Experts of a small language model: a variant of SOAP for the experts.
Below are experts of layer 9 (counted from 0) of a mixture-of-experts language model. Rows are named router (the router's row for the expert), down (a neuron's output weights, with its number) and show model dimensions 0-223. Each number is 128 + 32 x the weight over its row's rms, rounded and kept within 0 to 255. Numbers have three digits each.
Before each expert's rows: a language model's description of what the expert responds to. This comes from a sample of Wikipedia text that the model never trained on.

# expert 37
It responds to: Letter g and tables. The letters g or G starting or inside names, such as Gwazi, Gamer, Geyser, plus table cells and football position codes like FW, MF, DF.
router:125070076115076112098154135116102168071132111186140099127130092145186099164156148112201083147132106143113145106078132152083097111098141163118199164087177169067095162096131119148084189135180122171199112130132151135075179115166110171110163157131095133190139130156151163063156185092084152123092102156175174132112195076120104151117081173111114069144184098109106102136126154150157167080153113146174134107157124142125095145171126126187116103121130148158149123118109117163108089093158086175100114153171157107129177177168126058119118153108164124119112121173143084152104149119143158149144101185122083088078136157104115154084162128112115167048085125124149115138146126131113147132098
down6:126126109171156152159173103195179098135129152106131104114124113140096135175147142167117187144164158051044144095144134072101216099082127181116144121101119146143142150101159108124111131098171141107144131109115120141135150140126106156143173080120066093115175091031050084154135155149106123105099099135114075175132119124139149136137121169187145087180147085106130114121112144074166119126131176097113105147075112143109114084138122121127150164163083096144176043166106121092205107123092089119074147143160119120075158121060100131121096079126176093141101137144170147098124164086137113145119145082105180179125124142091098162145166126170167055105102138156148117119081159110128163160132
down7:144147133135125102127152192137109106115142177116125078089089091126134100089110106109141120139183136139097129136172122086085148148055121092154120095131146103130189124112162114118156122202129138150192063102113081101147131140139139177147180138125105117160172070113091143088148200116081143131161187110156069159114166149153128095099148102143121129159161059120103121080157154125135093144095050088137105131170145131151106199151145088135098119105163142121096130166127134182121077143151140141130104094075079103139135153135127162118091177184183095124127192105164073132237095132090160156163146139192111186141127159152156133184156161183144117128122090180138133099130082180140151125094
down8:129148143112142170116104128131139052100199098115064125158159161088137121092117103097117140113155144127151121098161125084104148174095143143114159088040122067151102214191191087122130157172109141058111150103138121122133099127102123146153137131089136122131120093124124116082121126095119116174139130106138119166160133151180129110061139138140169126121099102108154149103106135199140108162110153137112125159125186168077137126118132108114131118049078137086103122149174167110143136162159130140066105146074183137127061127073069159116139115140117049111178103072101117112129089114128102165208141048104125062110101134168121120183177111120145036129156123117133125121098162154179111148109
down9:147124083113093096107115109127164108120164139136175048161148095180051148155158205105122070141139087085110184109154138157141142064078179143083133129107072130094115188111147151131127121194095120113157185135152166118156154132135161123131186114080099077139120104162144060167095122115101158166089077143098065055208185116099154112149091155142103113160131177141126120108111142067109130145115140068164154137150143181106100163175100143131122124079079135125118189121150146132156095100128136152158137162148115151065127142175132171190116154126127124086142131114107139125163168155138122114089128138042066103132126117166128111145170108164111114162161141162128162169159168118151091136163
down10:125091131148087117079143111089124036153071115116154135177121135120112091101123200088092108093163109133076095167087100105199164074126127128152048117084139137151044136147143110089105139189139123100154101132129117109160153117176139115113134089149166195151171172175156135169144079134146149134144157170113133163152183081144138093187171117078178138104099099145151085117057102094110149110148119171164166121136110091107148143091157096110146090108166157098026144136119178110172140158090134131127127130179187149143103122141103099127143089095096077126107121076171121133049100106081153142142112140115155089137107163156103087172085123142120163168157097139174129102108113133140115119139
down11:139170128140168097127071119099078193186152132167094121081191116150142124118146131174150162149108126112123163170148130145132137146117127176134168153103069092120136155146140098080133080093167166144120091143178097116112164124121186134148151159161094115106131143108152085179164128174156111175102162158102132044108127091166114197179134135115112098141110037087124077166121144196166129139146118189098136133090110160156152137115173096177111162128147134109131148124208148120139130126099114216121093053110170130121132110103156077113160126112134139154123108174061111123111124188175153156067103067163119109120120112115087143109146147127036133097062144150109100136093148105105130103173
down12:151070131064112148118138121112143163152112201100197125189147218152145195197181185118126128141160117170103143149124091147151138097113138115188140175170158158097106157101129161130146069112096118153089100161089141146146180100129134111121171045094153104088068089101115134154180111088145152132141117119151152109103134165089082095108119141098132151166142142154183158092146096151125150125092079160139075077025143086181102131128145127150130081057060120101080121111125136126078106115143177147151141060151071115148110172099110100140112130093174102115147106174137116135166092106111127132124050121121115114151113140191110150157101168112164117100114109158134142127135144136127119119089
down13:100182101148119131128123153150117097119140166191148118179101078045110135193169150116092100156186121179204129141142116098140131109099117118134125115150079130125106080065179134198125104160110162133111112145148173168094075132130127121142169139102197086077122117180086106085148187151146147091097204085108127169123111150163146042081133109055088099116142085119077142079186134167136100103169112132173173128200126110132125115119088128102162171139094126097115087101122061114095113121137137155143094097127082169169196123144131120155114077166108149122131097099046128163111118162103145139177099116158162151121150178145179115111097131155120116157160137174128119147147116125140133115113
down14:193073137130113130142091131096135092181140141141138136055116162099134091111096090140171118087156141135152143089112186109152134165129111175136182090103125144145081101068162180196131127151177096071103140134114199136179128139170152145108097132137142246118073126093134135091128157133113083089127089147109131132113160118151155164142110152195147149142124118166108172135092109132115143121119096065080074061125146126126107147111143125141156097195073119139062074124138134105231149094150140112138139061136129209078121108185120118152115136120090169112119139120168105056101132131084087111153115120142102144122121146088156119104181164131140093146101117113162107172078106115159093101139
down15:166142145174203108162181136168108088141150083118123087109107184121110109120159114117112131055144116120086079133146084183091132147167069134143161086126145153109100167099068116113095111071117135144132118131047079121111083129165167122125115068123127166102102060087149119125229132120141128111113152167091138139096140163152108053134106069132087149127135119075165142114184073123143130163098142110112115104100161241116070134092182069155121137105142181136132150193123110180048168142139139132156124101132122132118125135175152123123146123160171109148149142174180102086164154149164130175160145129091100100150175108143122125168156169136135140103116119123149069114086145152125132151102
down16:105087102154116112111175132170160137115146130147115156135050121148115125135130102144121113168120076105148102104112130157142148130138135144132155115174056107101106124169147101097149147103176156117179182166139154214140138094110137152077134110127106112166125135073136139101106136148153192182136165060151116160143087108148126196111125158118157084038133146106158119157094092179108141131084079063148114160114068081120132098138125163160155052088089117146173097123166136175152106173158155098128042134133159083124126092181108152086095168117129102173106142099165108083130148185111122096097090119118079084142130118131093068139230123151059104165120096141117112067109095147110120134122
down17:151210127172162123171145144129138092143149130191153102102200149133065152155187138100094132091150159066081080116201126115083147118117124075099125123127162161153140099127128132113157181094110137096087151178125098093078092147108113111182114067138106125150109115147136081071158166099147175116120184160151155124202113106188169113118109076121098139144191110095146136148137147180109110087153107097136102119176154104097156159122169130150117143145160116166118196108073116117108117148148146145181145127120118173166154060093160162131082135142142111122087087084118136077117134136102127106169077123059164152161122117088110075140146105135126077160144181081097164196190127135101165121105
down18:152085169106183130140102129121146159098133085198132106105101108138095159068123128169098088049102146154135075131143210121168078120102094160194140075164135101148177137110093097101094119113147113143164144106133107155107107085134140176143127099160176191158061140128141151157128090177130140140196124073103111122072131133133095089114163156146092120122144116106135093084082137141129135149125118151057182182129121100168155105139127140192135137047137171078053112226123096121100157143088116102176116143117148112152110154132114149135102157125102144156128134118140064103078101126135147129170135216092119104136062144107127094082184088097114092148121119106095138099078143137114109112107
down19:113145125124127109142104066124135111129145152122149134125107174117106110099103098143104168110126114160088095053152125133113131168080171131120126103142135115125176131140162098126191137157088145126163168130133086103114151138124103175159139113103174112146147073070126103198135117160145149089154099095088151076164100134151105087147114117144153144077112186111147162144147117093098129137185109187126110193104190108083072086133113118090164160091131127109189200131177104078110094174099080191176164163104125116169065138123150099142141104118141127053153110140115165141174094142100216092187141036072127174141106141170123115115094137128111098067162099114108158095116114108111152129042

# expert 11
It responds to: Compound-word first parts. Word-initial prefixes and first halves of compounds after articles, such as out(put), Air(port), web(site), sub, under, pro, New(town).
router:136109141134121133134076128156117137110119142096150180098109201072166119194081084081182131124106136113175136150159156087099086111099174061131144126112140125127094160152077136155098138111083121139104162159103166187145151170185124122164133141115111169131121138057160111148118152128106123121123163089131125166111108139160108133175127186132122139134122169087096094133133128100104069104143169140100127144114115161186129159198113129206122143136175152098161090091138138117119063151155113157175073107160119033106125082138153114168082140127162186128148155157153073101092068103157141191098113083147107175122184158185113144157141129130090074138095140146147197186195130092118088085118
down1:075111136140061123113133185180107115106100080114163161096195047088130158100169167192163111095128086149139148104139175083163119116175150139118108117136104107117107147145095134188139112166139117177111145137126150156188108169101107071185156070127163155072146166100171117114076090101158096116073104117113142110110190130093146111153141172131171072164137133146118073096126122135118064154147176189156163121163155158092142061125139193109119152130140179086150153117181097121097134152109112125149118080175143135131113169099194136061157108150108112138145147198074137081107151097146183151134150119176089105100137063117141113153157110132110160127128099108155142162097095131155068120110
down2:111128133089085138143139158086120156082066135123140085168173129063067149118081132121126153139108072115112119090119179133176109127139140149125050089110157141080114121145158170139132151053096088149135132157114113153143089115167094076151114104120150099147150186111177193134122172151113106110163126162144145186092108125186097077169074143128152110131106096039122174122077168179108098137176114157106143104171167111128087147083155088166083156132142144162110192140150055074113143090129140086120116162133163139147174137133152096109102119128136180118142086123131096162174086096159136178131146114120122126105114097068126121142104094137140108162102063170134223126125162137066088143081
down3:143133151116108195150094120116176142158119168116190125110160114150114144147068154115109121127130137070096132067154125131081133099099128080180104161131158104157188175137155132108104195108156102088134123052175139139129087125069159123111140070109114129148093135158135184150137132152123086131185053147168097120131153165143118113134194046072095126125129106108100168070136079167147163114126133148153128125142083076119137134176169128121157152155094173203139101102160082084101192144124160160133168177164112144149124174092104191079135106117152177117098118140162116169103112128118140100210177086117135105108136109097126087142100110171187139171167100129104117101098199144151084107116
down4:083130138078138116152135176094149140117152106110135047139143052124102085167124141140138107155104176089088067106139112173129162124140157112143106106120062168140154130108100167159042163178151128134072095145123183196155165099150130158116144145117173164153077141096075132144071135131138158136159164101170137173115140116097139079160125102126112113107120174152135134133175076120089109114096160096134166119124172121121106131083154089109149145140068147135051139128062141159147137045093160103109107105133122196114135134106105161107065094127114121120117091098148094162130155064163121103188188131131131082156100150103151140075095147120128161098129180145112163097059157216154137121174
down5:172128082115107115091139123144170103151150163070108070134141123045124124115107072132103082109079142152092137092146116124134106119118095112126153086143160126099132110127150142098063034123150098106122103093105093134034105135143130144145093169109118105118097110109130117099112148134126126148134121029139125104121152038108077141101119057117081183125139154123076145139132152127165148054100083128123121149101152120161145177124131147133156129065083133128125144121134151160061212152162135120093147191133068090115121095101118160076146060139155153116160134101130114110193178150121095138116160168132178135181096106135144099146163113124125098110099151062085104068100139120167202145091
down6:149148098125108134129098118154155168129100159105167131113140138128120127128100163120147132155112116107112156167170121149194175104097199113137082184099142098128108097200065142120161047094190151122132113201128106114120155138127061131182100128139091123192104168151148145130102152169086199117140146132096115077117154155164134095106057139124204093141141112089082138139165101172179152138137036166129182164160130142145097126065137117166161193147184105088119192188085165161185158100155117160117161102150067109097142157167130145138113129109146101115094098141178108100104164130105100151092145118105131118152138187146116137121137099101140133136116140107100082060134141113128199165110
down7:101125125139099115158137130144174135097171193078185135139126112150078132105157130125124110127138112100103138089159083103076136184135131120157131181103128095090101154144128137050137159107130122161159094082165133046078090091147116123167135155146133101128087121094183162134164128087126118110101146122084128179158094065083075116161090149075207146210126123154132132111156083126154107086148156066135047102120087123094110094143122162176119099096096119151094095155123177135160117093057212113091133081131113092111076135103204140118140096097092160111098102208102165158122139151116146148160108163133127141162146132150132140157158084102118180146154155079114093091151122117064146102101
down8:101127120073146090102094125114086177122135155109141090151105163135130064143182156149069131084126155113124121140113097112141110128155112114106125181158105080127176135125092119106089097197105186169064111162143179092173131164120156062107131137168127168058121155148151138121152142204153143150107124119151133125152101067138153142074125155176094114134145106166138132130137132146099078125081134174184122182115092114121099141156134138119143150136181127125137120199223136163157178125105153129149084105153078098162176170156104111167137120090183146127103128122140075132070061089127126092090159100139115159090119224093148049110136087166152166142153095178105100168175152145106100135128
down9:165163114156100091143086103072164127122183094098097127147106121115173082132141143192128068116108142138115131177165137117114232111082139145087125106153138107118084142114091076164063173101143064106200128169103145183161113067099123154103168118127172139115135181126105149133084119138129169129127193090104153110128146091132112163142134153152127168140107164112137156109156097140129116127124078156149136090135082174095201192137143097147096126104167110166110157192169119105176168119109147096152130087090076122038164110142067161144111080128149113147126143222133137148138166135093151119083176130112126087164156144122190113192100148138153154091128172098145151099135129107166127091099
down10:132114129127161099149110152078136073154132088147163155127116108121109137112128099161115119146156141128087110124140113096109171145123149161103138068171133055094162070134111139151106179152102148107113137129157152156179062170086146115101137139155156157123178120084148109144121094132128189142185135154121087132093169152086108138102147151101156122088134179156117108110166070184062214097168123153093066150092072104112077057141150131123193147125143195185166148144145108134172164048142149129137115156083168149129128097139136178129162166161153149144098099132141161109149067093156174144149183142091144039121076155141110091078037153142124135082094145140162083148141139140132116125148
down11:145095145063104120169156153088149175137139150125124052120111063107117107199150225160114103065149201124146135115102084121149222161129124170124132126164166175109107108142115080126127116122171132122122157181139119136188131144131113180071163058118122105118190073097152165104157116141123143143128192161121124097177121102086134120117118145176115134102135125157168163137151094190160066114159139083172144111168126120088112228085156105120140120118177186110147132155095126146141160151117092137111165115194091170096126116090144103141080144104113127134167088114107137124163089126130075196116167115087136175141154177117157087165114127132109160169173131126165098165116101136118111128136
down12:133104126125077092137164167110178089174065163084123121133168146068127116112114182151141164124070201106120154117117119084097131122151135126096173121107102120094075144158113144065102106161133148091113120138202136106118165117140209171103127160202069104141148123147103122130145165142098170072158108146153154141161139099090123107122094069122090083120088068149128122132145177126175152125136128111102137134058123189131144122111163114120115164158113139124111134138108109114207170126126164143170175175123132102103146127104144189102131154181080133113110141106121125128132173109054144114134164172103115130153113105109119139119083104156214179128238146159140109149107155137210119151200
down13:144103166176120122167091123121129213127172138120086106107162104179137172134104098149116089098131119111140129097132085105182106143133143164106135094101163078129108074126124165147137091138194105106148108121153159127119098189113115102156148132092106086165161133171136143094137160104144092146186139160153126161123133101137135074128093166111177149115102120149077065155195145083108156098124077087131157066141113113127057153143078076193167131090090163069103142121139143181106107122104099085191149146151165135109117113157159091124095166175150148110128087083106071119148155132190068140128059094148064102074115055183124120112182131162161185101163170143157112095097108122107155160132
down14:129151072162080081090086113097097112081127149146174107150113098146093096156111191075067109125066108180128205132134127140156106086125168092118157126136131157116113109231126114142106135140173096065156134140126186127047164131131116137094172115139151105174131115148130139124067142107105115109161100160081121132156086116088181136157128144120037060116150135128154152149138193155105117104124163105100145129177134168131097068137040136150094106147117165114060124128119154140132129113161070127107121123145139098123135116111123116076158100184127078160168063117145142166101169169129156160067114107050106106162098117074138107112143093181122172171120115156089176125129127118117152115121

# expert 35
It responds to: Section and infobox headings. Heading words at the start of sections or infoboxes, such as Personal information, Preceded by, Succeeded by, See also, List of, and table dividers.
router:134086132098075125181076160106103137103108116157157160065141190116156188075105109165102144135129080175162087132138130106147184186155176136145080144095106079124093171112104148097163122102111083189113142098119115129072105140140146082163138091087109106151139117164125111090141110172125143119151146118140182145116109138082188128079150169197124125123082160174144169124146108095105183095129079163125175106109132148077120223131073099104137174133138154129122181142181139158094137084126124195117067148169108200110157153123139154082126123158132131173098147025149145146166129153137139123116071115151146113159138138131162087181082115077114110127130120118108130144126151170066114181149
down0:122148142097086161101089138169097105101071148084173138141111166159081107151176097130107169137179184132117139094129126094141136154152114104163107058116091179147162089103077152119047145202173099100128044131180158109109085110138099138105124159202154085137098172146155106089134069081176172076110050126113121160123110154116136160111168102108125128068134146133136137122144113163140057150107144090143122159078141105111194089162157136169180103128148121112107170143124170097131106101107070124166147106107117148101116115122070095130154158122147169164120120150093153149139099081094083110101165110139160129129130177112150126116103108117171129109124227097130140121131212100087164118082
down1:094131185092121128167143128103082121087128179093124059132175133125085110094149115128099112077189156119171122083088154126170121080088158106073150168105189158159121092109124151130127073113142090171131109122110136139106165097134137137124133093153156135125104145129129126189175112091103154091129102093120150158086122116102098149180135182154125119179122094117110130069150081136091078162087072134121202165125144142151165122108129157170109118109087125086122116108135169155128135078088179176133112107097118142092140184118139091131141140130116151104141062175068128174168118102164057090152138175174209066058172192080069096167093126168170156139136102119115156116090102098179133114110
down2:156100162117134130185167142154086129186170140159145145131163102156138119128169146064156154073099113162138168165090120173130139141113130107092125075080157125153104118103134175156098139134124130105186193159184112127177249101163115141163175084084132158092115098146158120167084096134150137124084141109116097085120112168133137156080062108077098171144105061063080100173101138139125102136145165098168124148140112114159132112129061138142146080138071107130114152139069105158154176134093086085116084185104123129135135197167094132145120133136141120142129157148111121145158150111148116122137170156207189040111134172150106156093117170160160114105161061136118160133116134150125134076109
down3:148093222105083191149099108170151144098061119066199137118103135128158157116152143122170145161128140148082123094153163149146114110108128102061072118162080160164155145144133106136163139124159068155122104076068089087177117175129114103153135135087111191094108155152151149139133119120143097188083199117113132147139167129149125104170142069110085073119127157106122100109203123130112121141083104109136089102114123079160184123147095142146146157127155185097153176134182150060117072115159160161160115100167097122182068098112134171166132159118120078206127133171145083106078114091158207147131135111153150135119171101162132142136126105113151139120164101149118094161095129152158104160098
down4:149152114115079157115142171097115126139120184098138166195136105091107113111096146152116134115083155114122158072112125191132129096080108154159133124151161153125127129146139158129096101118143089160104185163151102161085107120160106127156172104160159111107151187086072110090166105134156150105085132132189128212104042131113114149157078139125158181209189132101146094078122174096152133142106170136107123216168139130120098191124157136157193142134176105107144125080196094095119118163120119092160113108141112083171090130101099121104151054072101121093125099136169142148136080133126171131162097111062112134119152185142122105125133141126175128133132127091157053048187119132110172136111
down5:144132139166148153104158150135162109133146104112113124162149111132144167158182147100164157081150103119102109155110088164125136114070112131137122183101194126164125087141078024177121127158094098131127155140154086158091136150094125081131115105159086108145076151091118049105113112127150157157113148120164152108126135190098097083070078086159133118096147118117092086078131124092161063171107124115153138165104085113108083157151160128136135087107163105152112127044122142166110101215143105112114097112143055148159155174145140119137114084074135128123082126146205092052139139150097077137061120119105116082147135117092165167111138078082114076150080095048158120136154139110099085114123
down6:146155166120139060068116142113132113155133141067110102139115121118140127162054116127117168095143088230097114150153171086117167170140114152111150058164183130052177098174157108078095122099099181100091100160088165117155122135136106114122148124094133108091097052110079121102149155093114110114100048148109128153066194168135053081120144145110107107129164089177175130124134114147140091146151151132119154099117125091136150132154152160137189147139115137147133151115130084188151147134132069127079083088162079142045114181146104174129104166074154117124180109136110164156153167123102181162131147125125128145125141105152149173202140099119108158088152096143103144143177123132120120142183
down7:122097143161185125155079134148147129059174146122121112130084103104165123128101070176142138109109151107117124116152120154132085164088088172117139121158225157119162148111099130187122080101090112154079143128055126159106130069126149134180156167104090141212116130143109088153095133126100134136145169114133147089086124044135133170073141074204167113124119054140120121179096124129166138098127182112155172141067115089140158119187135128106165116110119085129120095113181116184146159132158086091060110113164102087132135129132183137116133050176085179094118143051067142148090114112125182096116115130156080158124140141118118121127161102104124133130139150154103092169159099126151141179148
down8:163117117036138128140100140117131093100134112138103106111162111121118123139171171130109127069148110090141161107131170194162132123118104175107098202157160168127140093169156143159159120107099094100105135134109136169175176165155098116149143109138093125136100127068180046101155129149152111128141150095120171102126133175145117129129125135103147131092133104189185111122176092133158120131112116162222132138174165175164066089146175109124144117120136149132102153096088106133146155145144145160129156114146117070099113138208198139092146100105118173070091042122112131102144115192135065156136088137146125155119111148171204074102168075095127165074097053184089085145164137137163128105114
down9:086130076135126225159149104104123152067135179110158143169170090127156134166129095143146117136174105131115194077108086136174189104136081170156151155165188151096132170107112146124093103120144135125181172127078099150077112164139147096068122111096130089125145126113090117186098135121156129204120091101124113153162137125131074132147178123108102146108128097064112134099122109125149172154130096131123088129104114106087140151129108079136056124140151141158184113097113173141152163198134085073120178074159110163070121121053122110149097085160131132156136093160113089121074089201103166092147135128118159103109162133089080136193119150061113111116141109157079079172108150148115162106167
down10:128136142126155160097185162111121129098098151084105092188108102126097121138164118123115131129113109209105117137103124124094084159143098099164125138143054163129153184148133145141088139104138117104097137172203086167127121121134150113066108111132073117100062109061102108108163171102194140090040148144144121094141098192169146152176146165134143083153107128156105109106094124180155096124096175115125105135104136158140112120158136112145113145111080111135171155095139207140128059119131170121200156115140097084177089161063124176152140102128087111112105115143153126100088125079130163168183158126134141149146068155074195169082145095165149184080141161157139162131125100080179137071140
down11:108146137108107073053171148083079160142145143076087123155138143132130167123159179201149095106059109143148143155156158138087150131127141178109129089101108129139150147143193113127161095113089117105137164118122169114123096127138137098155104125115162096107162089117128161187111152120127104152093052089091071209123096134139118127198150129161111105081125154078130107131208098176088152171137106118128135083121107133161166091192118158162202097096120097161106107133150120120128188177100120117140093117152127135084146108146059149052157114112087131092099130109172177131131108154196169149190136137122117105114052077108125178142103177137106083099150110156087121149143107160128203128108
down12:097110219084159141113154132156179113138120131144139090141138071143068120108116148113152133083073125156078122105129150190117174115134135126111150095148164141132093100160113070149121034152096102159104134168142157175157098148151157148126106123111118155120084101179143122130145161119138118210072140108135118174131164115094133091136103146165098059092204092152118170143100131164118096173160186102085120150110106127163140159163141135134170134117141090153116125136103119107175079138132089147133130117126160129203088152166160192099118174142100193110113170168112075182089146136121165102142061174166077187142076115156140119066151142100187110145137134151196131169088095177151135145109
down13:099106116097122076071180123150144147102102216164143091147133162065080175069127090125085191108120137136165165097122188132139174082138128118110138110129088187117179066163072159127139097102142115091159128130112142081107102115089153179121151117156094136099109154106108085114090198064082144121128138104107159111136137165090195082073111102095151162109180201125142152144065121162188143110090122082126085146109094121159070127083138182127142108126095140119137099130130146103089118082104100079132155156081108151124108173079080091093171175133144151127150100082125161159124216135077135096126133132158149124151125136127104152150156127062144106135092111143115187152163125122148133147168

# expert 54
It responds to: Vowel-led mid-word pieces. Mid-word syllables like el, ol, ro, il, ob inside longer words, e.g. acc-el-eration, kn-ob, p-oll-ution.
router:082112137167167120138112138144093106079102116117122121156184140140120151112156084103152062107104089135087139159171156154126108137174089121074128128094171155127085133159147184092194115072149100108117176085086142190131027095088185089109140122136138158159130108073184115090194154111074164193101106158132144109115166191100095061134115144151105111122114094101100104118095171081172106174128163156163129193136122175172150119119120140152148148134162132130191163160088107127077124164081116140088128085077095177137144178116188102137138067160123084156129147122139126127142132084122130127087124136104134143115139128140132130121179198141147154077170181105104117171159089174152097152098
down0:089134169070127181121136145135092093118106188094120126115104135084160122171174112104155143099130084155138097163112160143106121123166192072133072137094158132136139101144095128110144111071161092139111125115187132072109097157115147144172119182185099131183082172183130130139156127132112174142132170112156110144170165131108188105129188090116201123129174114181083149141076118083119072138123081136129119085121101152123099121182108150171091125144140121107139158059148143127177170129046143140154191103119096162107115128143123091112128078116088136135125101134182167130167101153100162130054162135141126109071097114142199106169123165080102155036135117121065119158164117117083109078145
down1:088168118193125156154155022155132084134126144173135097113113177126148092119120098112103132126099105145159150118115132126134145194145151122152066110157095114093135137124140105155132164124082146161062124176145109142081157138159143115095170168090105171121157159090117194143128144147101178098164049151152028147147120136141149081187139164106147078148099092136165144166130134088165120143159141129169159142132115071146105144094105127142120117155136101098161173126093104115108135065120192175109130121105168149078150112144135183047117099121155115105177106086100113087104228115108113137162126099091141088110093131149109093165186093116181119121086173164084134106151133160153096196123
down2:127081118159128141126168139065070094125085084167113120050100083183195182114139175116114110108082108120100104077106113181127112161121155126164167176117147185142126130080116154095121124117138170110137176069104126191107162129087153123098113157160125097076112166086181094146154171129057154154142155115078119119104102098160066117114164125119148138164121150149127102085105102154099151141151165080112148108095091085081076118149139127153171135155212116132174113121094140104146082087085095200143150132100072121132204140177142102148123135101144106152128087081145090126114098104126194114097114169157125135123127088174070184108150151119151119085091179128153173156131110127076169120134
down3:086093131140120161122109182177080097118162140129114135148152111184135124063105121116110094118184090154126156093188091149117080095117109062108127127154074099122096108078093178051140111113182103148100206102108160155113110139064146147090132101135149178151184167124116167094096178113192148091102115138164093201066160127126097122121096118121167121099113061109164099094131146130107116151108097149081079085142082142099138143028146134088134172090117117107150125144116206104111145104130106174141112128112173166170149120113129144083134174101152142191125099152115155109126100122070136107180168158149070153116103120093091141119111149136104212108092135124140140159064122102112116130119
down4:148121133140141126121105174110101117168113165076107142169100106159112104158141143111116124124090176083170119155126119111149104203152096195177142130174122164151116169142114141165157119195079096123204164198165085086155157131136163113146193149121177173178130115124092129143138129143156176169066068149118139087152154116105177123134144175150116174094187106183134136145104110107090193091061164129083110137062101139093141135194111139076156137136107087107138110104102127106083094124118126129122124115112153082118093132165178139137160124157062134096148068155149085110162175133161098136111091057073186127123103180109152086156117175168147125109123128135078170113084136132155116153187
down5:139120099110152106143120123142142173068085130107190032161131095117102135103142170174124146103147137157095173108128068171110093159130153078154131110120148191137167122163140144123124167058193141097074108083163098127140058139071063124132160117106201112126140089185155163194125102098106138173112113121120149093137204125140138137089135144110122109136166101089166150157139112139130111146160152106192139137149093138133166086058128111104132164177123164084172177119133114206183167118139113151069153137069145160113129097132152164085135141132109111130118113130147137151131097067117099151198173112066136146138091150086142179159090090195125146167119153095093125133162079153110147136137
down6:160091164085111119129090110167153172139154117156132104090080126119105108123155138148142160091143124126118134122123126155103152131108052106119208126138128120132169144085110094144169115084118099127161170141088164197145120135113130140113109115121119161135162124119046157125086121075128088107082115202140097079107151156089122147175128158106156155161088104122120191069086119120093111096189071029165215167174086111181101160131145114142138093150118164115105116151094107129120099112205134119080162110112156068145097161149139186106143129104099141082136088106129084070156143229157106131153110121136136134168185173122112097138147094149090107121113115046107149109138194163148134138139
down7:135120156125114116061066173100133117099044160130107147123114168155060121096129137146086132131098126098129150063068063105158102129055136105121111116162133134145168080122080117109115100118119125176094085114188075147164164111090112156096126133147206160133185121126121118156129151168147072112197142100101178160110137115116099160093153161088128145147116127174062121125085139137059157118125133107160101100075152146058071146058160168146138163205138129154154129120096127129133114098136110062157200080139068150112132131178128192112118157111137146104082152136122068162113100173102141174165152119127130142123108114144105137076150091089098104088149164157168092134126101140094143093129
down8:117174150135083141087200150106111163116097173162105123138128147180063174144100159118162132111114102127127156177131125135133122180187128195160113154171141163171130193125095135134097117116112165192162157188154132114061128095097108139145159195075178151155111133122150099155167111127129166107103150098129172106122113156140152102098097164151106156091164141137102143078141104107111102146125143170131102051091094105142082127107116091160183127106104137082199132102120197151147160145173140140140171172112156181139128093144131118194154121136144187053104171131142177145199100115102106105166088104169101071144153122107124166119068155196185126101119093175150111140162172144138126139171
down9:108127112132107125160149138093135120148156143093122082148163152096133117122132096083099111095103111140089060107131103120166108084130104222086158090107046157129066104192110119159130113113198099174061085132141131110124184114099186026104142129067150131109134115141165102103174117149107152109082096122091118079153144136101137142114196113146101109122084115129060156129163105125139117091137124145126164117142151134156159128048132124165157155124113172185124122108152148141105139071140112113144146169143133144144136178092120131145123127144145148009159107145067184147128158118169125116100142118147142128129144079184087091140085128174045079105124136102151154129184066138184127141155
down10:121130090217125110136147090137140130177111117102177158115122171164184150117082115161154167115109158141159145133059066103096145130128136141083121187153153125128143146105165193059106141146153132135133137129113093105196073115169101069105128160184137109146127102109148103153131151120176116127123156087175138115184168097100141186151141142137201137112086114143159095158096139166148135124102079146194149139123067136145116088153130199135125121140121107150116099139106085126189133157142130144140108126104103169104133125084059109072115177087098115157072143129102129122152107106151154134183127187135130134116043147154138163148161078128158143094138094013184197121073085124129143089127
down11:154132099099132166124116128080175127122128106130167137177100049094110133147132156143051131120189088100071094118097157107104157172160111131092185179130170128090115096158141157106103129075088120170156131130115127116074143128165117117128103103136095138107054132168148082151162131148153103101141093106067117106131117134151170160138143128174127129118120140054156080153111166156089162117159156105160222099101117127117128164094140181141110136099183054120059111170073086113144070158120102200131137170099096177122034141152062144136204113144145167138172109088124107129120131176102112121122126169122144099133126136099152100169079095117104120134110096101063130113107100078081159134125
down12:138056089059128059142133156202146137120105105119182144115147184103151134134113076112113107140147073119133142086076154138125161101120129089116135114089202136137139096120141078087114136111128123046110172133213155117106138129182117135137146134132131144127056098124183108108101144091123155146191157167091174150149144164122110146103136123148106106167103064143160156169091167183120081114100108136152160132200084141094091150167108184102148136144126165124161172193106146112097122117153179164142117120157126118150106084094150117129170098148040108187116143166137140163121119150156131064097141064105161106146093134163086065133163137137170118134177105121182150198114132136088134131082
down13:138109116194136139168102094117108053131145120085147131201141109149105067090098104101127145168171166118118112133153124128134120136146083149153137168119131140155105133156078052085080142113061103170100145136127140133055075115099115101137103110098086093082163127132185135111144104094137131110123120130117050129185142114105133126137129114074124145177117121157054098166135123067060160120110186125095162182075102098103141142184107140117142099125138126146109134137150141166142064140135115124180190105094119177154189131097159106185131119138102159102076088095121133206127098152099107068071146187131110091067116150140167125134126078119119143118180128129133193067086139090153152176150